config = dict(
    d_model=256,
    experts_per_token=8,
    d_shared_expert=64,
    normalize_top_k=False,
    balance_loss=0.0089,
    lr_router=0.00115,
    vocab_size=16384,
    norm='rmsnorm',
    optimizer='muon_variant',
)
Below are experts of layer 3 (counted from 0) of a mixture-of-experts language model. Rows are named router (the router's row for the expert), up (a neuron's input weights, with its number), down (a neuron's output weights, with its number) and show model dimensions 192-255. Each number is 500 + 25 x the weight over its row's rms, rounded and kept within 0 to 999. Numbers have three digits each.
After each expert's rows: a language model's description of what the expert responds to. This comes from a sample of Wikipedia text that the model never trained on.

# expert 14
router:532490487505494528471504489495528530513526459494546507537567487472513530474517501500530511494509473479478482450466515462467507487463492486521520524466467504526499551449475503529496549504512481
up0:472517511473480513504519470477528538485529495501518491479503496482493491493509484503504471499502460456526497495532528550513513530480503488484511469502539509496504503466481519527491524529503518
down0:538517518565472469520521505530524479562520487510527497468462479518505504480475535468489481506451506498507519518427562489476485512509535488492495509523517530531516507475523495490511482484495499
Closing word pieces like um, ium, th, rd, ism, ville, as in periosteum, arboretum, 177th, and military unit nouns like River, Army.

# expert 62
router:495510522547486521503508473530492489562490467469497483513518536485466517517538485499522502493512469459494479478468520470474474462475548475514506496534575524525523497552511470510498507524491523
up0:485546525497496506487456479526475486517492511499457540474476519493511476536553501532532543514503479492498508518465519533506506511481505479499509476502491501461477505500511567517545530522492495
down0:534458496505523486531492478471470473504515487526438536488502519504541467464536490467489523518510505512486504496518474451550519486481484512532545526523515495548521502516503507503477433448521469
Past participles and verbs after was, to, he, such as founded, received, held, called, set up, published.

# expert 59
router:493506511530545537493504491525471489472478497485510476531452506472545481482474490488445470525479517470537513486484450530482480523485506467483486528484439487509524535483501516524532475458500491
up0:500492537531513518511523444511519533516520511485523497458524517571501508476507484490511481515475508506484501520508511494436477488462554513519502541488463480511445518455477507519520502499485490
down0:540540478481486522500492538466517463541474514493489526547519516463501530510491443456518485472520487501502528483518488493523570477454483504519515535489480526508475521524515507497513544498475516
Mostly the, plus its, his, their, this and possessive 's, starting a noun phrase after of, in or a verb.

# expert 39
router:482504528506511549481475487451493516495533517518525505563519507503448508507559505485515561513535523476476481473494503491486490490510472518452476493493465510501482502494485495484506535474497526
up0:539464512468482551520498531458547470481508529436477481485463476514546428523538514521483504470492523463490515473504536493489541464512523472458489516488503481494507502509519460514523509467503507
down0:532495554511482465469503502535517465480493447514503472487456563488520495475562539474480531500463495498495443511473457471487481483518510496520485511504549520537490487511490511535480506531491472
Word pieces am, ub, ah, ram inside names and words, plus first names and titles, as in Jamie, Lubieniecki, Ceramics, John, King.

# expert 3
router:507501515476495541507490468541442474520496538473484525489515508509481465516507487491530511449496490482525471494533531494501497531524480524517517502514531514508533511535501511503510510529485449
up0:489509483449538460465511510527547520494462516517482426488528497461514508521530533532505505474532483491482532497538535477543548491532481485497511491550491481495508537493546499465506527492555523
down0:496498509515507467504514476511502542482470450491496484531507515500526508487522483472467488519462511543483488521495504544501521460511510495511502497533464556532461511515474480519483500471503519
En dashes, hyphens and slashes in score, year-range and date spans, plus the digit right after, as in 2–1, 1898–1969, 2016–17.

# expert 42
router:546492491522498508510506490460478485499498495502485495489496481482568540457525491489512496480444475464469482536495518547507509488544445482488526529515499469488490518503508471456486474481551515
up0:539506520531497491484504481442494487468478483481482488522544489499496518490517509491476474501517496509492499519543468484535503539452521490479537523483514490515461499439519471464515526520502526
down0:512484516449509490491490478476508480537465517488451474506492501479487529516507513504497515529474484498506510493491520513523461481487497494539499500521516491541514509503535527526547459498517509
Digits 1, 2, 3 beginning numbers such as years (1984, 2010), dates, codes (RJ10, SS18) and table figures, plus Roman III.

# expert 45
router:529514522520513531485476482512467527545497470477522507465495522483502508519521506505506556499520474497517510470502513496452489439485477488536479515483537519541532481478490466500506490529477519
up0:466503530495491504477470516475520516514450510522465541501518491501448497496519456534528509450479444527535521487504530492501495484518485453498472544511484455549505549513519495501505527512484522
down0:481517470492486517505550525537490498518505471478553490448430485510554528501497517498475496541531531488513504505493496463521481523466485546481524517504497504458503455492481499518496498487515512
Verbs and inflection endings in running prose, such as used, called, described, -ies, -s, -ised, -ing, as in denies, rejects, uses.

# expert 48
router:493489474488493534501528484553470486523496523498498492530545454524504491455470486502504469470507495535477477493511522505517496508518472508514556501490467501479482559556495461467476494557518466
up0:528485523520522508480503548502547497488481485496511475486505480475561489507507537502527516577504492517473510526492536503536507493504519518501463465460547537524517518501512481495487486500501510
down0:512508521484440498497517525505514489483482533526547478449515501488461481443497503510518525457469486508491528498529493484543472502501488518498506537516510526531498511485509481504502479534506529
Middle or final digits and dashes in years and win–loss records, plus league, team and country names in baseball and football tables.

# expert 25
router:490498513462471529522521478551469495530476487477509523458509466481497498470487516476476486498504508470509484517499519523516526486531490489515499503486500455523499518498494479484505457514543472
up0:537487530502543530520524517501492477492506543462505509475518487501522516489505533471522481512559483512490523493516451456527528493469513476497501495479503508534476525486527532557508558478482510
down0:514488501475573525490539498518520516498466516541527500502480527495524508509496507494489517509497521441502513502478502465514528492530507470495467476515503516519496469520498531516531454513494494
The first digit 1 or 2 of multi-digit numbers after a space or parenthesis: years, centuries, scores and table figures, such as 18th, 2020, 19'.

# expert 8
router:503518499486492468523481500465481504529508494511471491498534583531488501527520496533510490516491477512478506473492515518457524514517530490473458467561527533537486528500534469491466484468528525
up0:505501526523492474522493497510500506537545516463466515528521476497511486503438489488501488500463489490522516438462509514513531536534511494513503483496464498535462472497490436493514529496478476
down0:521492518551550503509516495513489527530514535471485473506521504517520515481526492520491478472493532516498523489517467537497493508464468484485479532477499492506490496467569466477496477494494511
Word pieces with z, v, j, d inside foreign names and words, such as Villalvazo, Azzurri, Frazier, tzadikim, Zoreda.

# expert 29
router:492522476509454458486505486501475506466483494505478503454502480494522488496454486453510507512480501463499512471536516525515513514533512500499498537438491499552494511527501545510542492507503512
up0:530453547501527483517485493499513476497504485484490503464502457517539483526486501503504488482506523526487491506492504511510428498502528477470533500471482467484508482481480514500508504492606483
down0:479512510498545497513485492526464508545479511482495515484490468455487508496536516515486516500507546491487528479526493510508505500492497482488553518466494519477502485532523462503546468530510527
Word-start pieces with e or h, like E, Che, We, Re, Sh, He, in names and split words such as Misb-eh-aved, j-e-opardy.

# expert 57
router:541508480487475505554500493450506483503482544450509500518500506533504472481505496457512455502518505445496506508490434510517507494498446485458531505478465494448508535524478475449541505519486488
up0:469482495496486503488535480486485508512494499547523537468555542469494484511494511480522495460499477546521510471501555488481518531435494512527509535503516478531530490483548494495483473460484477
down0:480499479513542483488439493490447522471510494484521488512520460488546505552473509527498497463524478485498483510474503492482560527532534457514488467492466506521485470501487524471473421554516443
Single digits 3–8 in tables, chart positions, scores, ratings and track lists, as in 4/5, 6–7, (4, 8).

# expert 21
router:490503495487491513488500545494479498533521495544501485488453526504470508510497531499488527488530476494500539490465457500529472469507500515491533513531505531458517488503504484502522507490504468
up0:483491502493533504458526515517537497490454501503524482477487513534457534502514528511550486489460496492449520487504487505502518514457528510516499510473523494516472480479462491528551501482494507
down0:482481473467486496491501497469467449493479475503471513516533465485536502472457514466475474477510523460539521476493484436525450535540574523498518466483531508509539504472482468514486506469500511
Prepositions such as with, on, for, as, under, through heading a phrase after a verb or comma, as in agree with, for 12 months.

# expert 58
router:553528482485562574509497522498466498480506511517515504491502525493518480509516508500500475472503530531490461501491497479486525474512502520508490517505449497474495453483487516493499479532495492
up0:477540513549498525495485490518530507527501565467500493489513517512516571493484496541465493498527515477513495526544577456512503493490492472498479533484495529528525507488516539515535519504483545
down0:475491510525529515525490561507516524540459547551506479482508484484440497496457524489485534549521528473569532494509496493535537510509497473476521507490503497526487506516464528530479483492474534
Closing quotation marks, parentheses and brackets ending quoted titles, glosses or units, such as "to grow weary", (3.46 in), song titles.

# expert 2
router:509496490479497435505510478494479497513534539500473524520507514514513485509489491512480503523493543489520489500470469477496486537519499522487473510500465514504493463505498505548500487503487503
up0:515490490497519485472459505514516484531492481464512481481488456497487470547530550509503457520517474516490500535470480454480516486475522529529473485491545487513509457503498489501493490512497549
down0:532520498521545493476493484455517491493563575498488496515528500440495468461508470470535492508529539487507515542472508507463487541507488486490475541509505478488477517488471534514528518466492518
Word-piece syllables like al, el, ro, or inside proper names, often after h or Sch, as in Shalva, Gyllenhal, Ashkelon, Cochran.

# expert 44
router:478530491531499459517515460512460515490522511504498521506503480485486546492505501506501498488516507448516509538545523552490498537545520507441469472515502504530487537457506523541538474470522517
up0:514525483470479536487518482480509521500508437512518499510506505484471481552549472462504490495541512550513530483504534487456468502533509549519463529532509487551507515485465500531477485546522479
down0:539508537474472504498489526471437496517511504489450545517497495457542472442519436470511479472443526462502499484450521489438481534517479470471515458442467545479476509507509498486525523502523497
Short pieces like de, te, ne, ie, ra in Romance-language names and places, as in Ponte, de, Sandiego, Behar.

# expert 52
router:524488481482490513514475502524489512470551476438501483488460502475504500476496486499524439492527496472522522517478498454489488434498492517541536472486481484522505542506501514525485537545475536
up0:509483538503492525479504516417476495552468485527496529500506466487497502494495484503522463513518481464495499511501485502501521483518486545501492511463506510480477507459489471454508468539519522
down0:503494487440487519532530516499497514485465487504528518533533560517501492505501523499502510525487505522496515514510492499489540503469465565516495548497503482500487498525476518474462486483482556
Plural suffixes completing nouns, such as s, ers, ings, ations, ments, often after other, two, several, like installments, breakers, withdrawals.

# expert 20
router:460496503503535537490469531531491489483497492515491470487469506475439509495503500510522528494499500512492478505512525504475491512532460476491489509506532489484484482497489479442543504472489485
up0:546502493500505479477496530544492510501497462553469491473482479504485459494495478537486479496493506485528469559449487490547503459530554512519485490530534518518477516506452472508516498478534497
down0:470488510496521517514477465536512515517486519498517468502514526561459521475495489470478504477510552501471531475501562491534525512508464496466540536513525479510503459532524485471483512498456469
Connecting words between phrases, mostly by, plus and, while, when, than, under, as in "EP by", "clubs by county".

# expert 5
router:541501534489511496535500484480519522495470482451526498522524478506515477465541505480505500516525519517554525534461485519491521461455476504503523545467454494486521536441488497479535501493507490
up0:489515511491497495482512530522490514520496493538475549515525487505518493480468491513455501520500506497525524480503483498546519509549497494523528489500552451514502525478447523527477510486531448
down0:498504570531508491488534509489548509516538517499492463487511545486510535466475493507501502529556478523546522479496502472483513480519521515545523486469475480492533467414466529497478491499527487
Abstract or general nouns and noun-final suffixes after the/a, usually before of, such as order, role, population, mobility, preference.

# expert 22
router:474500514494491489510506501534497485490475480469544507500514487505511477532492495463488519497536531512507495491481526501460507448486485504510494517482529544502518524524479480458522511557496449
up0:496496487516443514520505517543460481478482553530517495479519501512503532496484526456477503504497539464492487468519448497480450502477522497514487479461516463464477493532508484484507492552487496
down0:464441498550507464517460509544492502467483461503519488514485507535513515501490521509544515520495481502489485475551473529486556501503530508474503511531522455514498506503453492500477537498523463
Word-final pieces like ing, ish, ate, ough completing verbs and adjectives (sings, selfishness, thorough), plus connectives such as while, but, since, said.

# expert 35
router:480518501514496500460501487485443499483522519479520500540510510464515487493511510461522492498525500528484474506517519446492477488496519516538457471528548478466474473480491484503492537470500469
up0:511500499531448514479507490488499497514492462465515476498472492506507457493509517452547515520518497485504522482518505499487474517502468433510504534465507494496541488553517463483509501478524529
down0:473537514452515503455497515501516498498484483532496533508521453512510517463470483515489523549479506541493510480467471456517508520522525524485499509535488507445486493509487502493517517475459485
First names and surname endings in lists, tables and credits, such as John, David, Thomas, Ol-son, Jud-ith, Maur-ice.

# expert 49
router:481486484448525502502516493486548511495520484443494500507459474487487504469507482513535514495514485480469495550479458485488487448510479510470508527485501516449488471502509482522512481479516522
up0:508536490539509488461510532498478541469551496511523518502509550505488482490483539509504534514512535511502518487486525479521531495483525487553520523488555485515486466476486555510500495526503493
down0:554492497514530462503490507498511504498510508472489529517512482530475480463467528499491495509455553549544511505482484514498501469499547529481518530492546525536516535450546535501509494452529518
Adjective endings and civic or institutional adjectives, such as -ional, -ial, -ical, public, national, social, government, International.

# expert 56
router:497490511489516486534509511520461497476489505524503497531493470506543499482496511462488483507475527469522497467495500519571502498495534568509488507523524502493535474537497486483489476498484452
up0:497474538493544534507503515514520478475549476540488464517479438532509555505471484487442503509486509521522522479497504513490460487521481502479448473438496515484534502483454523518475525494518525
down0:484487546488491491420437459495462506506485490517490493511499501493469486493497473518537491463466508488549515488536493504496510475558517473504542515519495501499506532493515490490488520527503485
Mostly the and The, plus possessive 's, his, its, their, this, usually after prepositions like in, of, on.

# expert 31
router:465492467514539525502542538508458508473498531515497505522493492488532481484476517485495507522489528490498535480525519492488508554475484480478468509464434505507508505502474482530490468505552488
up0:549460491500532487487470477524495524481517544503506505533502494508517495533503443511525486485499493503474497522512513499481523499493488516474466478470505519494490467481540494533505528526484499
down0:487491491503526526486464533499479490533511505520508505493492512519481504498499506474501500468553479454509498494540514528535500532476460465484500529518518485507511480477440537522526525468541482
The words the, he, she, they, there and these, often as sentence subjects before was or is, plus the piece he inside words like whether.

# expert 43
router:480489497515529496529505469482498505491532525508529492474517486506460525485496512535524473522462525517460560467514501509490485436446507492503520524501501525495518494535511487481462482509510481
up0:493487509489502541534508510463552514504484470489551498515492525498517502469521487477522505498414496479507471499513497487521496543481518495485489455523530522520514474502510528489511491513502495
down0:523528479442513521479492483475480499515495514481516513446509497517525477522501481492527461504519553525531485512506485501518471474500518547483477485463463523515522490447472485497474520490463466
Inner digits of years and numbers, mostly 0, after earlier digits, as in 2000, 1997, 2018 and 5,400.

# expert 10
router:476501497465539511509508524549501506517452502517490497507523500470542452530474523492518507466528487509502503472501492524536482506524505515511503540541510458458501498459525469466476521522504492
up0:500508484517488550468516497481497484532499466533481502539518507476485522474513513527490537495535468461480509473457480450517535495531473477542492486505514481514513480451497482507519521499490552
down0:489493466517477464535496477546500473546496525519536501506516497513538468468490470504518471542475548501486534519510517506510511523466509512485478505511503503486500493520482544543492505501535456
Conjunctions linking words or clauses, mostly and, also or, but, &, slash, plus comparatives like more, rather, than.

# expert 53
router:502508511523481518533513506473498513526493460512519512497539455516564481509512489484497455509516515461526532464497470470494550471478503514488524480470543493449473488465497444511530540531493475
up0:526522482518514498477506506503502454491546514500535549507447474489494490548492477512464523511464541526491519537488514501477473454527505489443495469546509470519495538517487501450543515500495501
down0:449506473494506507446521494477519483499545513533491468475511472452510482497490465510494513473535516459495479536488488482495478463528516468461531548535476477481475503440513503514554479526493537
Final pieces ending names or words, mostly y, ey, ley, ary, ry, as in wack-y, Shag-gy, Cl-ary, hour-ly.